From a checkpoint of a small mixture-of-experts model trained on Wikipedia.
Size: 13 layers, vocabulary 8192.
Training: a variant of SOAP for the experts, 312M tokens, 4763 steps.
Below are experts of layer 10 (counted from 0) of a mixture-of-experts language model. Rows are named router (the router's row for the expert), down (a neuron's output weights, with its number) and show model dimensions 0-191. Each number is 500 + 50 x the weight over its row's rms, rounded and kept within 0 to 999. Numbers have three digits each.
After each expert's rows: "raises" lists some tokens whose logits its average output raises strongly, later layers aside. This comes from a sample of Wikipedia text that the model never trained on.

# expert 30
router:486596542565558445515462403567506522437540542518500485526508496480546531584468447567507482492588440533516495471473491543494479493458485497531546536571406583346546435508552531495499530482423553516401504462485500439441476464357525482567592557524519518510535565565521451455558481555500463466526441491411583465505508526457477581456537570481397428513498555431521522548471573557486541529479588474557510487474574561593442524491507530493574374523506437473554481558497550527500523559501491519482416415628571521493468543457482482475498471461439440573454452514482560385535513507431448517
down0:458522521408542516416502505561420423534484521438520481518478514483558467489556595386506525548480454511522415546495517536490495465562527391536572444571503503528600526468517553485496517493452453543573475543518529502511493469487630540470587457532418415498466418462450504542467478490557551552562436422523590479519551510485492515477518490479525594549523436453440446497534478418423477636454541574506503478494411527466516480520416526543500442471525511502548594540520580535460439383524513518455456541513443503451352535512573471579428506488553534397472485553548466562575522433462553495
down1:552492481484498405491562550516594485469575441507545460551458536537447550546443539592603455436494533460537402529571515419484506494428460532547464526538543489431591519388566461475501612542530482435509491577467533485534482581416533540399537453525542518468568468439540512459389442442570559514466435501549552496501510582509493570432486481542572506522479503522406476505611536489469413437466444531542480510494515497349447527505506520502508478548487453597528442521393492499400459537465460474449461532486482463509540590506504499530454497466501454460631501546467562526481501426544527557
down2:503448442451603415523568498529495486599479514481554483459546485525495480519513485476450505485454476507463491442541506396411494513518522461518495537492456532389415559582402397517502499500516533450450523462365574500555648444499467483532512483571464552561610529412529561540480441435497463452496462441476520499442579511570537476596461450507506465411416524442566515517478528471485545544426526423447530484485543536585491467432587494476484509489601512461480600623413507543559501474472463505530444477420475561514528487567547495427525450532505470428540533599517521558445524472535528534
down3:472440516515489463394448498524500422541443460517549533529456495436475506514548484393468546552514428466496544448516589517556471520421497498515523465528437401518545504473556499441492495520556518492550487494473521510399565428507399463502357494547526473574589514520388519601497562484534533475545499564430482441458548396468546484538461526429596502502550549551439461430513489507480431517546473443517497548442496350467493433466517549521533577574446567572495532439592556540455566469464464580550453522530419504431534549538540586500573495465517553549446457520550531528529458540398438548
raises: " ", " the", " May"

# expert 88
router:506524526520483547506380499565507538458575520499463582596606436471522390506437525494544521455572482491472554450548501440491460492460480524497532582488462532431465497427504507533461621499380477482491550499594484463542448497465469538558538515460466486449559512587526452441421509519522539511511398557474518486429513541499467507483531494450496482464571600418457482510424553538502482616477512564414484436536528568510435623411411551583578484537509494476466505505489506516552478627542480483476417481515506451508511523466394462532437525474515497511376418424512600445477527424460518497
down0:454459537422611447505489487481490508525462498475487517580499487533424435468455524546456446472538471509486686568470526550413513502516497461479515581403508431561530489452378501517594490495520533516398520506515494499470352570438520520396528545504516461510487497519441453513482582510524613494431444549512507415538576500573532489467562456476509568444456474522469526545539473607521505543430552515558514496430468553462499483423474526625554445505520454564483496535658500506473528505461501556490490447506487492527501475431504498536411502561466492611383490540540507514566437463461507522
down1:474466444477442450430420447543532536529498438497434491586507499538519505516567555500425474540529499473484598462469533429480560490493481509532509520496493414486524541517406559493487443456573561504494475562462531533466520482536467516424427461534412515586478490494503526529506469544492556510535551505507473475470405487487470528512495410527573505510425575412527610505584624446436380574470535410555554451488454500493615472463551434488512541485517446480504504462444546484506546519445491588497545535548489347478459507594449526496552465484555559464578565491586468360514555511577619441
down2:544474551499425424487444447507518530460485533471587453508480547534472466517490552545521558387462537513437480532518467568567518410525537505575466452477493500489551516512506519579550500550562467457513470536420611625535430535505460539526486496403595550478478455614530602476432502508538484529517470541533477489486467529545528524447496505542432572509427449605575444572482489573540547393488432540515513545458478587393457585508399427424462503506470576468552471545538500455422412502475393430496566495479570511451502523480469547442494461484518464539593471478494466625441439498444503483
down3:487478480538500436547473463492512444492489436442481546468509497486563538350558512462512451535431442549399531418457485602504542595424474496488566495431484546497459502423436433517565473426546509475505451420560558398511543463543636488415534554460429568497587517483528512519403594423496418472633501477492508439467531476463482525586475543604486475522480557449580460518479466542458547524568566547495502513528484501563484495436440517455509462564574463428512464483524564593510418432521527455499532482554520594449573521479545500525515489566486521496464406511473523489608549498496469453
raises: "ire", "ired", "it"

# expert 85
router:574527544540510450525475470544567517509454527484475505505520537481431470567506502496487520516567408535496477388645538487439526478505457504598511552384532519432577408543511522547468493447512415553536488483529481457510481439477580449552539486479462490488478508589468447399443530564423483429544482516444514381509517586555512453375487524450469446454574534468480443565453539585451548516506476530578595513583524507613496619473497509527537440542431501448499478530437479487474545542494461542444501499545529530542455556461425511496525558491453437577494560398445525486593478476396554436
down0:480584489569482431472491512493409503480571488490572497456506430512572479423607520526542448459531537532518474470593505406517576616518490556535464341501474421460516551504533488553536495432507439443594561475457506545554423571443486492457526468404570425448514599446431474466446592520509612520514485443446505561531490499451459436514439507596452455495575495547578513513538391543454437467495462465472460565571486555470509519561511491491417497476508517475460480422454471466508464433562540520535486464596485547457482430521476501525490388423544556515539519486557562515477464500548593504
down1:481431506455397514542421475568482538470519469516468612499557478473533518455466491644554454513564423637515420456460474447532418501500491582501481625522522467459521526495566487545508600551462533430477505531478491525570597574503527494498501507514539471470499498474530507536486470445356573463506588459530445496453458489508454419499401506544584458509460512487533528506449461503488380500561429513592496542542488508410536432494444536537444470442529584476535455499480507570545528436507596522475549489505535488478402403481621416562546486524538498522424518495550462445597473491507517471
down2:614469421417451399514540497469492582502571479538490525509436523593498521493485484588469448450548511494465548500521507468435487543528544479523426513480531477552505454556541470442507437469520490435521547503436532533420511523521466411557424467447507461484485422508506442456411409460465526462520470489547452587482502559558436568566528541581433560451477548492508431484504372517584591595503435510445442560556421456471529477489626452549515415568575537566479564498496538475488473430512533466540360597501554536527538435462485503431521567541523522582449513481498460561456474590496548478
down3:582488530536527511536507482504550500559533462519550555509513466492461462400573469427554432445531505532503521537553475513422564518379471453638523519483489491568486567387467640468497539488646512476494556494555469498497454589441528459447509555542444413452435465507495426492521504474520486508533557382496585587435465540489421517521552557607535491523426497521500418474484536474525507536472538445467528442533468549466515488495523432512478629484533472468409480570477552565451398474540538454443574524546443514496478529462390511489526501536447464462533599486436530497521483487400575536
raises: "D", "I", "N", "ers", "A", "K"

# expert 1
router:535454618466655514516395468535500581407491476495511551534521470484485445518495397571416450493484555501491541453521535557470458426500599628530472520536426515377560457430616515572444501475464535484451538496469449388472517497473495550533508493496505555458571566555507449447460489510472501441499480484481505470504488558483412538502474494471464412466526509480461455483469532578359545566492605500463487480578491483543534564498453501565496454498470451482507554476500501500509401532486487576399522471555558528620357528432493492473518582482456490563497479502558513451502547502466437464
down0:514497439497555609435425599384434464520406526535487508538484514506493478447462482527449462538453538437517501532508564491514573573528459488512498449513481525441464616514580474526524482553520557510572508488494575521511443464455465581495486371576358410428553451520519510494457441500504500494526409431453519419560397505448515418564425498423453533503483582487473502460439526490532471526545577508475465482500479617524532558432506456515445466389467521599569502461490481527532517530498509508436516493487514552557563570475531585517510550476516476572416499660510488582470478548485479545
down1:565485540519581473507468486434508483516533534439558498477472553589557586477473470476425445518453449442499492468441418536583543549527514477522419426396439505499613427459581490582528515412510484480466507539556530422545435385519467491460498466488555489511478421456442549530590548551468425472458502540463432480399490529570559572534516523566510608540510562448534534520533500536552468473544484527509466491415473476556456610473542508463621575418543476615479470497495437407507542501427523470531546555541560592553407568509530447488457442467402447511493519513497463495464527492484430495
down2:400433464439549435537432484585504447497486513537576464540425378507544500469497537444417469568520557521480536464523598469444455566477444595506512536470419436471448560437546405563503464510540507408482485460541496377506528572437590536498530504481492451536528519465447516497465450464489528478487538508478489572514432534559550542579477452495453534527504492461526505495437503529478446570444478530501508462489462422450488466468499521566532492411452513594484472428573629553499534596624507604571487529579507560489374506462445477613496567464499504491495552574497383483514536508510505513
down3:476542521444519480443504497502428512435469510469537575512502430510566540548555516505466456424423506479416503473494565515546559487520453422464452526526550537385488512497453545407448398509503468525541593510461473518619524545495523525467548457552500448490527455498486496478495557442488536408476517455484454456650450522462484483430470475575518543527438392574527526537538393510511509537486545500426580501535530347447572504567468482476570463519525464535440534520467522580550564477500510602513482568547473402441525454454577462554434528525424434505503435551529504473494558616440606425
raises: "o", "el", "or", ".", "om"

# expert 71
router:495544616536542520550497577525554536422520474414447493485565513519492391540576442513494549485509567435539508493446502538537486393427586586445512520487493586434562416468525527530459491457464458470469621429503477460490484481475567502616529493536563440489618605570489467406534560485505417456563508518551595437424434573484505499509579536422449506511533532464400534611452488590469497513527489564545491438581522544608421502493447503460561478526527504463456484505503482454515451542539490484492469452497507589564447585487417485522466482511463429550463492476445540486505548445463502467
down0:513489447505536499584479456466583458514500503551452505461474502512433492540520533573503409488437453454498569481536616399495475423406526511536441528539536462564527453605531481496464479488500459436527499458515486482400439452502592444465591491472532451492486498517486463496522619518500505507550499460442409563458541581519572555372482462529472533523460493612558477589499428501500430527549464522456520539382577555501464526437440514475484520458562512590429529463493481498500530519496522414499503436532528484480489439554504471524473539440556515468551713390574510577577500490505498545
down1:453546469461482506483594467534535504495490472431530442509430463497522530534612458443519499492449592589387500507551445463458534542468524492550509529500509395461558571512488512463448461459566483520602467593516518502624509560475496460500430467523490522448473534509469548578556539547440516471568495458435563484515453506534487405529479472526499545513510487502425478532522504420530624481524462369463450479417467475490559545450438481521467432492402578604526508568489481450461560470388513612485479516461597356470504547577516553551468431444505515455498509493415570473472482577534516581
down2:480546569453474515525510449510496490553487466474494484514498475469564516466404513446669498509466455502411495494503448530422549527418519506464448608456469569562445523505523480488501586499550470474471387503483577450485471485533455469477479512482433370598486504408460467526513542485554521481489521548493562546537490553576565370540488497527520548462524490452560584454487440456527502486518568554489490539467528416545557395508468602605579499372484485593475513469546486389509562486523534470410583505498537538504505577522610488481481460489433431505495386536496479551485460518591546473
down3:530513453416544399599584533445518523454492519548433468508427513462519522529463467487552455579378465482406526466471499523469449481449481445432518647532513500586545560562399508499463480492461476523438446516507506489506516482484560489504520498441481571566481469529549574577517477517476609564480495372626533576599534472588492552442423444504538473534457443525573504453504521488549541499498508458522579492467501527402561444472425442515505521466456584526531654477489525419496382490520556508488526442511440468401500503499430484530481490539542491528444555462541479490491505530545560423
raises: " The", " It", " Other", " As", " In", " After"

# expert 99
router:553531521532559532499505416491465570417542522449461506532494550528483505500417484545434493489552405484520551493511428466537488522464572596552510534555419581420587463371586520519463512493479435495487515419495430540450496492506568533556542568491578556446491553549432510481441505471504380482561558470457616361455534530484506554489522599409438550525520525404443545506490468447523505484494489537499512489540526538538534547461374519540527459518380495395556423529534532540423517500479488510498494452583488470472450608526510468513551466500474456603433579528491514408483525467477487565
down0:372454579585450473520514495547479494596428465559494514484434397501398449491433434443416429488535548386447519474490475462479534465458609511530503495488443563500547502503580527532426531459471405573546527523548498478511461566563494493430393611565526483489531442514465562500477502539513524440578457481411501588617472599495486485537587504528447432492461547497516572529498542474461557450488427517503490506496509445474555507494456471525503539449554496627562512501512544526467545559519527520507493482456455536476515397443518410467607465474514376408512579490535508553489527516529507450
down1:512572498608508532554589489541433477488465533473494546475515534508474464507554531586454475513569503534400459474484435526495478505443558496470455437412543466523519466463581451462465533499495523459577570520501479463446465655523488558546479494520516541415469579495477513503494466473444405500458464552392517492524452466549496444536507476443531438461518466587481502528475465537661485562529517459534446556497540487447513436347527532465449467447504481439534407608441495552458515536460501622523430522527507423545458537507494562498400511549505514473507567532406524569611565542502604574
down2:512503539503547529418468409506504399554471463575571452454567520508529456508556457567560586393478551489505545547450489440533550459542591424535454439422469389493576478551538434557469522522441410521551550513456514520610449526584468528515495573535465583500465502501501401443465464468448569487512534477526462432619452494484510490379547489445481506490540510589465530539500514491558505516628459523569465490485467559536498453499553550471504530566553426427436427464531412505456538517429512482461555465625398471546490580506511505495466511552544524458483495481501451536577427423532459498
down3:488488589460567467521585522461556450371515547401455432454514512443595456510578523495516522396444471475544481550452540478409527453487510409474511496575567410531503457555491499451561499512600472562525443570458501583498551525517477561497536503497498521520585454421474483517390534515523437577418414407431500601493560456443440407451476442559554447513528489520501433521466520552427556490509511534469520510551475541433511447512539563564498538574555506441583586474476500538554461464527596525432467476438410501460556500497545562501539449543554469464526460393558522506462498560494447496
raises: "–", ":", " |", ","

# expert 38
router:561522534475513480524466513477536547490538520398454542479504517510456444560501403578554511442521480466577511510590512552451403487478484507608562642407414485462613477492512453541428486498384453581466568504465537511544444473506577429506560517542466467493522518578508492439538522563489438478500438443486496337498456568488424526451507503381457492421480478475459479486395464485529569545558555462526481472507515472606530514493383512564594424479483474406536451504430532542538522512528566505517487453560531507469478504496396517544459510533439429551491541491480548462527511409451517475
down0:535516486444437549602501533509530564506502439498521449454559504558537436480552569472535384512488490587394479406481458478514532487504516413504509454510515551521401523503452470454482465505487508463477482485536437489402535557509530437533479459534525534477435465559522505497542577489640465559433593511478475561544516479575537545582545567452535486531415554460600403466596580465512488583448434427553516579520483512451499451522507468470512531445608547560552486499551409536429508528420436482462521396445462555417531560524564506494411424484491461480510516547549489521578416475582493443
down1:470547430488524533507475515485621611499502497539437502587489508443542436473488459475482523469463391458547531466485574548562450471498553494539449376499514392532562509562459376563464487427567479507501503547591474552454496568473450600496437500490544492465530487424518609453538489537544519501424552548501545571494470417410470492463513505497497518532436573436568556434423599505544547428494446577530558489486506430504601527384610514516454424518477528475514462502514429490425474560485472434504567505463525545484521500463483491406548513505508438468447591506543470539513413580562508475
down2:513493455578578492477444399432511527477507546443495552532552482433486510562547526383518429384493500422459482503454567575629532527468435516546417518515494497626428488511559524499501572469567439445513537520496559428548492465516490580485443494432476484532477512510431479511484504468467447530354587567411469548487467530630575452430450435492517488535565563520464536432512465502425489432464549585466476467551475493500504440507495484597502401539577492467532467521509467483557531424384447498506542520548544509501473488591601469541492589532502520519531500478517486523538535511589418507
down3:439599565507545420486484512416629376525412511462441478458465630537563533551528475386496525594476519535532514417486507563485534455517429452454564575598565503504542451486444555518576451493515494488488514530469489508500484516571529535559503517467540371510541434490562489528448622411408564510500475521519537496465513481539484532489447458526464464529442557449544516513634511524489528502520410522468446521586476467434477500494408486500444485545456484474493568556595480433581538473562460499513446419414516420463507511463444563549478480493519538515488505535428518502500562494520607425
raises: "1", "2", "n", "born", "al"

# expert 43
router:495526550526558536519474527449510543397525578465509463571578416448444406510455475543515510473573497483491475474524541480435501449433582537538533574503509552468533542449570466560545431434454451580490550526532515437474543472451522461547547583518568424451478554534535552477459526517543501450547426500416457485433485516457529456478468586436418457482524493398510562517466539535458440532474567521521452577499565508584417600539483468466500446516470386388524422516554500470387573567439531473498483473572550611491570491497434515427535472500419517580498518495492618491421549436508426488
down0:500351598467389538502493496563452538517574418562445440471501437603481453464526445532586509485491528536500471500456518508540516391469515554614495464512568480436457456556511479553504531482471479553475463559471507469498505509513513529487530486461536508478497450447430419448601590396539502465583475484574500582500466435444613485636540554564429424499507476497516462446520547475454516516560474490539517441406494415445461420490426513443592547480484586483483525453491490487556436506522540576527575487519553560516462455465575501480504552501516417496527578433491525627480489549502432487
down1:497473525486499455527463559477509497547339636513455499642518505428515465425452493472555540562491501424511625518572467553563503541600474523538481494587495523541478541449516445445491460576485511482608383484465447507513547433483507494459462481517423554517480518437509380475469531436458478551439510510475445470395510490463542552488426433432499501436484517437518404493542494550491509482482430441476449623536467494557435569507526574562406526486444561539523523474563447449543523480435502483520541457544462544517476521476572515502603456548499554626483507476543540454538543510435473470
down2:556437495537499574470478549508503423524524466542560480519516435555575535429449441472503505434544419551511455571468575536515437499446454409436526400519521404511478445496461481444533522351493571494621480573559572524586436506467583510473529441489592546565570481491485457477439569507472438484427551470611515427547526396560536516583547464479470450504481562591423476381490534448491432528495438482493498534477486534484586532517552569556545491448499482409578573474546486537484549504511495497517498489502420557432498508546558478408470475443547514577446431484515499505430513553494536500
down3:490432504534563423526489492430452558505399545530448534327463517545454405562464548636479504564451537506503424438571521466503502559519508531482513480520500435461568472486502493463447495508514489490461496560431397494534526511574488495545465495616474605505424443516584565525466527492401522527445621585587584506528548428516527518441483434476488454493519567496543379517438513480512484435508516521580426551531532469537521483474441449494482472518564520548525487482465476472510570487536433439409482515516486469571497486463440560478572467474526514560360602483522484593482551498442525534
raises: "an", "is", "rel"

# expert 119
router:547557583483522484532524524525454518487527594443525509515565459425434432586518525590504434420553466531528515439565440444491413498501571561541549587403518541452626523467529491566512550448473437478536551488511491515494488438471525441517468488506532413467595548527558470412445425470463462408562449460428514436485477516442459490449472547503492439488580617483471519514494581458552554550489564536433427476509568530590548570468471533533602473523535542434420508538457535443549464518439499522409550501543540528547571570464528555531544570475509456521427573403451505411548539487462531514
down0:531562540450426565524487486494454464487474410482493518480514537471528464491452519512530521453526443555533617461481428442563553587498553431527514552587484448594437524514458503448468553482604554462573475547555496521441497536542409502482485527453453502554424478423557512491504569402445525471625502465468489578466559464494545479500520628549476516497460489451509454436578638475500587439517579452524537481479385533441479542559500517560503573464407481502356542545588507478514516501483493481496503456442548481426501588469503518512505524491407454533436384445547476521497608502480502452
down1:503492488550545504494500517414423480456469524611516499541482559491508428540548471443432367407495489476475511398435523448483589514490512440569490425505436500515469431464495507472554486483468470396609481470465506426529503622513497552447507645468515551470504514494556515550522486590451423523617390495450538513547471492511561553531466465535452490445443585466515508497506555567506509471407444483557501456593537502478496499499539425560538475515495525563440470616431548545512485447566527537497479489488535514586528462502534483451507475403547464534585483560597564588480528523520373534
down2:558460400463504501453465460399570477509481457513444443475528523554485574501532463503562470561536536444518464479548478504487482561485414432483530444524471570492517502523550435549552473544548460502608556518536510475438542504511584489449533486581447468382477558397572484519517508556364500519452445493519555533501441509486515501495610484476581638532417413561496483557503407502558509505466453535531553546487543423454474497488517490465472554475546569632435417507462572475496567526538564391419464494472464488557454530453444428475475481509545563438558519439495567574560510586412502515
down3:502522536526542508435523444452490448564446510572506538448545487447520553450509531477453464452486477469484477410549523464497492513551551463613391516482414484469454456534621494469512452620444437561512474484562566461522528490465498586646476604495488442492505540512416489482561559464584522412524516499488544506530482395438495584475498483426529566510467546522450516587443455503524549464425462595467528532472440461502509586513421476524420490614499503427522527578453488519475526581509436474552591576481483433409466434464521509426556429493566511459485506571468498494468466595587465544
raises: ".", ".\n\n", "ud"

# expert 51
router:544550445487586483583397527571489523435480510498502517544536455464544492495444520497518537486489600509485647473538504506471433372419513567531480579501427561495548433468519522518494545511469562510447497474531465461518468531430531426496501541558533518536579507606472493491530533507527462427529550446482510456395479534422482539411485515513422472532475483501449545491486524479439481648459515513537513503526469549513404614489380525477620449567509417373443533502568510540486457586520436547489373506497512593444517474483468519495434483560422494576427495538498586528500533513535498467
down0:408488455417533373482536460553472440534472474516432399488577486493569543552559555591505581424528525445419458541467495457563545456473588451467512449508496460458483437570437436519480476480579469516478416476501495488452480586619443489529483515504513491560583423395476451488543458498492540541516519472459519520564516475553465407582523561540619460506556527480494576498525501444556494460640432532441497511418552566463515473465482431466513572494543515519537481483516510494492511388431466599485536424435567467507493469559557499537615443518515429541471473529443516542508467562537554559
down1:461505457485498500532547515515461536402503483494603552471511474552474558555598481444491429514522501485490507521462498488540472375502469505534561355548420512493503480457523452595501517466556491460453539518506497434534419518537483477482476542569527459379482519483365534477573493479519551507504493510414471579618432607468474463481515445485556500452358567514534504548434519465459527425609531569564523518556409495442574466538469523500430508552481540512596470482440539477408443466577450443572529447513564568521555430568512500437492503499528502519446527515431477519502451575565594559
down2:410409456411413507552529511486465424472543498454511508529500560445510449449473473500516532494417439509550541501463519479477463580446622568458550513468430458491524472504541410469499516507598540431505538510570505522551540388465466453514536581576485549543534409482457472425468477507521409441532507564617501472505444507515521583524376471499508437493518478580478638516498620506513417529475533499538479515408532504544578490461500400449523443485516551486496516519494579468555480523469522579610443559474471503540497440516543520433479632572426546504494453541509496531429579508554472457
down3:430485470542500601498505534463538600489400457563575466533521518495475515492591369528539502494498456497447639482585623497459547479480498495466553505538511522491526530498538547481481411458539544498460517487519507477479476567578594421494484514402505520498538478483477387524498546437412568514511488510424474563417520574516485479512609539434548427560415417461517486405462571482490486486454440462445539457431380538447505536496445589538558526476442432485482501565460505527512488525536502515506519544553515422451509556479544513539472578431555484439440493589601451409497487494514607506
raises: "5", "1", "3", "9", "ising", "4"

# expert 81
router:544476556503638506473421496440501513454553473466446528533569477511455450484510495569492481433531495475572537475523491501452432506472597530511672565525466497435486492461636497554385524477468445462471528559466522455511475474440467509521448497471562484516504490548531448411480492425603530466511450525466459445521442617463449496433525567481530400470558611470522555509490479484505581546482524511588514476592529466593469523516419494495538401621514483466515542537518564543488541584508438503475406476528469503495455485466372509558529500455526509523532572442547589482491554384478533505
down0:485441551486531499483521466514488482442504639457559524447497480528487514423449437384479481556402490517424501439589461433491432566493492470525428546467478506440482526484548575434568465503579510536537558483556565460552468439427528514451505539471482486461551540517467530535562534377504581503469558605578627514540461422485516470497464425628580524551469557519482498525524485584447514502524431535430387495489457424502532505567536416599438503408550513470522511511618479492460438544441504518460546533546467516524493504577457426590504488463470518495456414496546522505465563546552459454
down1:497503441577533467549476485518496479403535493475399536447503433556502457471381567469507515458453526570506517516460589538470469521531541370416541489528556487478538466501406501538491605521638435482413486497507568464487511469416496505512467445435539519610580432477543472496482528395563565465421501493451460503523553539374604564484471508511477472583470433561502453521474507495567515603481513432530594520549461437511492460484443457473475473546498441489491519470504460526464499480609471544556499478500479464502527412540545553598511421459488532567456540556494641541541574475513489542
down2:495524463494457497554440528497495542519501465510489456449479482567537507517429588507531547458543463502541534507447520445470449481526449570463520400503522430399490492546485443533558514510553574414539531550444550629468565460489510447482453403505539537681412431508524501454547400493536565512473435484456437451545527551495492461406482603517530606529561466529518481445423513471489501476440494480514584373517403530494527371507469417486452447570476539486516556519564488493520521562490507495469490518459440448536492438503517518475517424480666546502610512521540455592487467533514535530
down3:481521454507507536417520498457510476497546550543593616476519489483426491490532478388456542494387474415456496526445492496456575431420400490512516487598564481527483648517484528458453420506524467494468471485525454407504492475480468481501422436602491437490431522416580548550496545518530519594482489527555505505443493539452480441462487438503516423525546498529472565483542560494586531532529578520438526459575489441580503531495589457482511492570486510581470498497448550616491484517490560512482391535561439587634384453436529588468589518457456477539547521524489489510444500436526477479
raises: "r", "it", "u", "y", "ent", "ue"

# expert 41
router:550601502527576567550449579509539553527511609448483590552499440542417505536442422452446453417509519565494550509549495475404498467439581568493480501467420530454477496522536500583501443507460547440438542478532457457437500463452502508593585629530526470410476578572549561462486515475520432511554518436450526508460493498393473447491501476497408469545564510425465527521488544493440458600484523530495582498522487476553557570425412519478541346595511397370557523464548525492510514570481491512510490464539461504437482460456457586438443503490436515546518500501447518520515530521492449499
down0:561551591495429510416478470504555520530481553484571492532460552519507506484496546612478464494515417490555467521445409480516552446526584417547556496594572530510505534510553510513466460495535483567466504576554565368564500447443455509528474430496582453552470456410535477463541474496554541541470542552536449439479437494405490502549529464592520562494574592469446496554388476475581481458414524522576475411510496506479449569490572503585478456535559494512545465467492529554504469592435496457394433564499417483450523571482453514450531523470514441408554553440553446413468511510440485397
down1:540436488526386546525577435435457470482524475374430526448568448504524529531550580566562551484495489509424517456532550515522435471547446412508469548491532522474477482472489573562447527477462482568552478475504404441443594486517391521580563501496541493572530456533496515595556492485447506432561507465515422532500519426561558532432512522509601457520462402557477582466455507404498583550514499462436576509502459404448420457527432493596539474446548536544448620524532457618523568487482445543483463482486509549604532564422521436497508498502487491426487478482524523509534455523453411482
down2:530360484527513528384502491531424400473564465510536540469481561524513547472452497496433548471425543470483525457484387504507442491490528432518494499480419551547511469449491468546500533485528562500462480553546523473433487536487467546490481553494465436562473379521596520470534470457648546539633512571524522472457481544615473548505446485456481435439479551580468443591443484579615494524480430462490497550435437533464553540471467486528516463492517492556509523468563357490483547457502512582560401462550496583580512403583448471572506550471502498411470513481470482462522572474522550466
down3:512488499556509550412527559476569521468549518492529608558574567532496566415432517500461612458492457570498449525530522591535529592531492445438599487520491464495464588539557468450510533471562395409467541495458476359506509466399450525540507508518523515523473455459448567456506505456448567450463553504502514519472500487544476386506504580393504510503510500537469444447386633430450506526458402521506530511535465534473521492455511550463548500492500516414488512555510571541482466376433526513494545493545536560440470453565480526411571474510572644537475516503486467490518461593537443480
raises: "am", ".", "th", "l", "c", "ill"

# expert 21
router:559588533529552483499449502502434532513530501500454473483558489516462402527435431507437519458527488522544617516569442498435441477464463483513514555469496515389520469469548557520434551449493377563467530512595434432506545467490525456578598496495462443514498583522555511448571477597519415483552575457481491514472437495423423426497556486452488510460546517460459479554444479613490484591390545450439506540507559533520431502443408498522580471516466468454508336534583508469452460505558478549506511472509560482496515505466376502509537498467440465551442482493483577499516559422387563555
down0:581533470508513498641625457468514465438503623564503462485573491389530505486471450593578453504525441466470483417559516447438490490514556502552504530467548563480448483506460557521450588598451487552489442521502550617493518483489490572530560533508587536551526445480562513555446549599391488526488473451486591527494499508484493525474616461423568473459520477506479486537485393388464473517587542375532490578519500526448538515429531585499471452533425439470481471448501449458497515516490492479496554486406523518489473433495549476423504467562442534462569472453514543494437465444555417477
down1:450473497470510575478436431550487440582457639483564560533475598483501526426375499529557541508511459465504462450538471511415601443560564568439564492514575498481491533468521511491386507541552436545430444515481438543476449436481431431554537443509484494539517574438492572506495585537569511434530489501485505554506511518507581445598510468554563436552455429576506592533453420532536525526486506460467463483422533574471528528457443488472498588427466491505487588368467430520519495500564484462586504526537489499387484569453553554531500488478430510559478492545585526407482447484514517441
down2:539524527495496463524487509568474477538556524504576493456545485425557415496475503433458542529502501470511492533473530477517490484436400574402402514437455437445514487580516476467445594603529515593551561419527537565443506499482436479472460470597482446442565449439491529510555495456536531558491533447493517550599604509508467528580550502497451428555503493534522559489450585480416493556497437411498531592530537474477560516398544475479517536357400486460533586449470361476424484533525489513524478496575448475472535431455528528499544482531423530544497608457461540498613462547535536444
down3:542506543590566537639560442487560524498569539379500489405506483431526460441417415553493541509504389576469560429537507495547414496572506549433540481480585351508466547553473514466506516573433512434455522524513432420475442423439461482554527498568521457480524514456572429473476524529502538564438500466524537411532563481492487405476484466469570523544565492552484472465480420622499417463460509477447591480464455475458583491545511394534531468580496462527460520443507515580490492448485508538548419532520474386566463486537517572534563505447507514541443466559537488513497520473509511492
raises: "b", "ana", "ital", "ul"

# expert 58
router:506537529519545517508480481473503511426477449461433485476545457518510443539571508494444532440516509586463523534492486465506409419470486572549541532485496543446575481543569507454490564404434441487461655509450504442431451438482553461564481567518483525465556602584540466417512502460448410439530619482438477404415508527500448528483570513421462457498516576484515517559493452593492528564473599498447519512597485553592517590482375504556484498511406483431519422487437530511483456553445530569547476472461580554551451499531501487539518549422463452584483414528446545508589487498533446469
down0:560488462480505571507522497605487533473425510546475442506506434544436535509563512501515430420541513472570439376498505544471477548505520471495506490617476505455481498606428503475503483526436488462473507498473513511422466418617527480426507484493530512531598527504612622579567480477541502520374467409572476519638513415435473480502493484569489528534491529484492479480623531513504445547493515535459525534445499579484521535530481516594479462554375535488523397540407503434476563535465530535445495395441483552369520469484506453563488524599493503494476462545564476512502525565508545442
down1:456540457468487546598497507525465490480464483446486492436501469631551503528389510484544525526452520485524545448592494419500524508492497477543463429602521566565388443496493482538509518483564547560595541479533585468550421518392465481594538471510494500423371521483428499497497519431572547590420413413493536499491538456497435439502551472492453470478519482554566547487499488480432530476595529473441474457480496456489508597505623549558514493440365477455581534530516510541535467511503458529598524481507452461473534507455413559524498458416433525499497587520509550511441452616464514421
down2:503482529478485443454569592572522445618486501502469557532592473442574499559444584594393510518520503578491480414483466458466556417495510530422558441515432502492494389466541516438504518521551473489509543479554499507600604416638562466528477511421512426438467484444472485440553415460551523571478446539515537541478548422454483446556514497498487470527505544547496477478391463375550617485431479476557433459502467476504494560515586552477475498433444584513447526489502543508510500471486519491538502507484601592497474528435524523649551463518491457553511433569541465499500523517513483469
down3:516566525485522474475447474513461485535477498595512493515626481612543555511475544477548543574505463559526474519563468518459543576465464521470533490471538526575548544637463492463459465549511510511475518533477531545404583352476515649424499469483413507483488519491494523515475564496422469592445469559537521426453545491507587403506408417530571560438454530488474528444481484605456468505469453525421485471401499411556518490498485508504458469456462483497511403529422457534449534437461524471528562564396586573478509468443469522416461431506528488500591370510466500500481506470538461483
raises: "==", "P", "===", "====", "B", "J"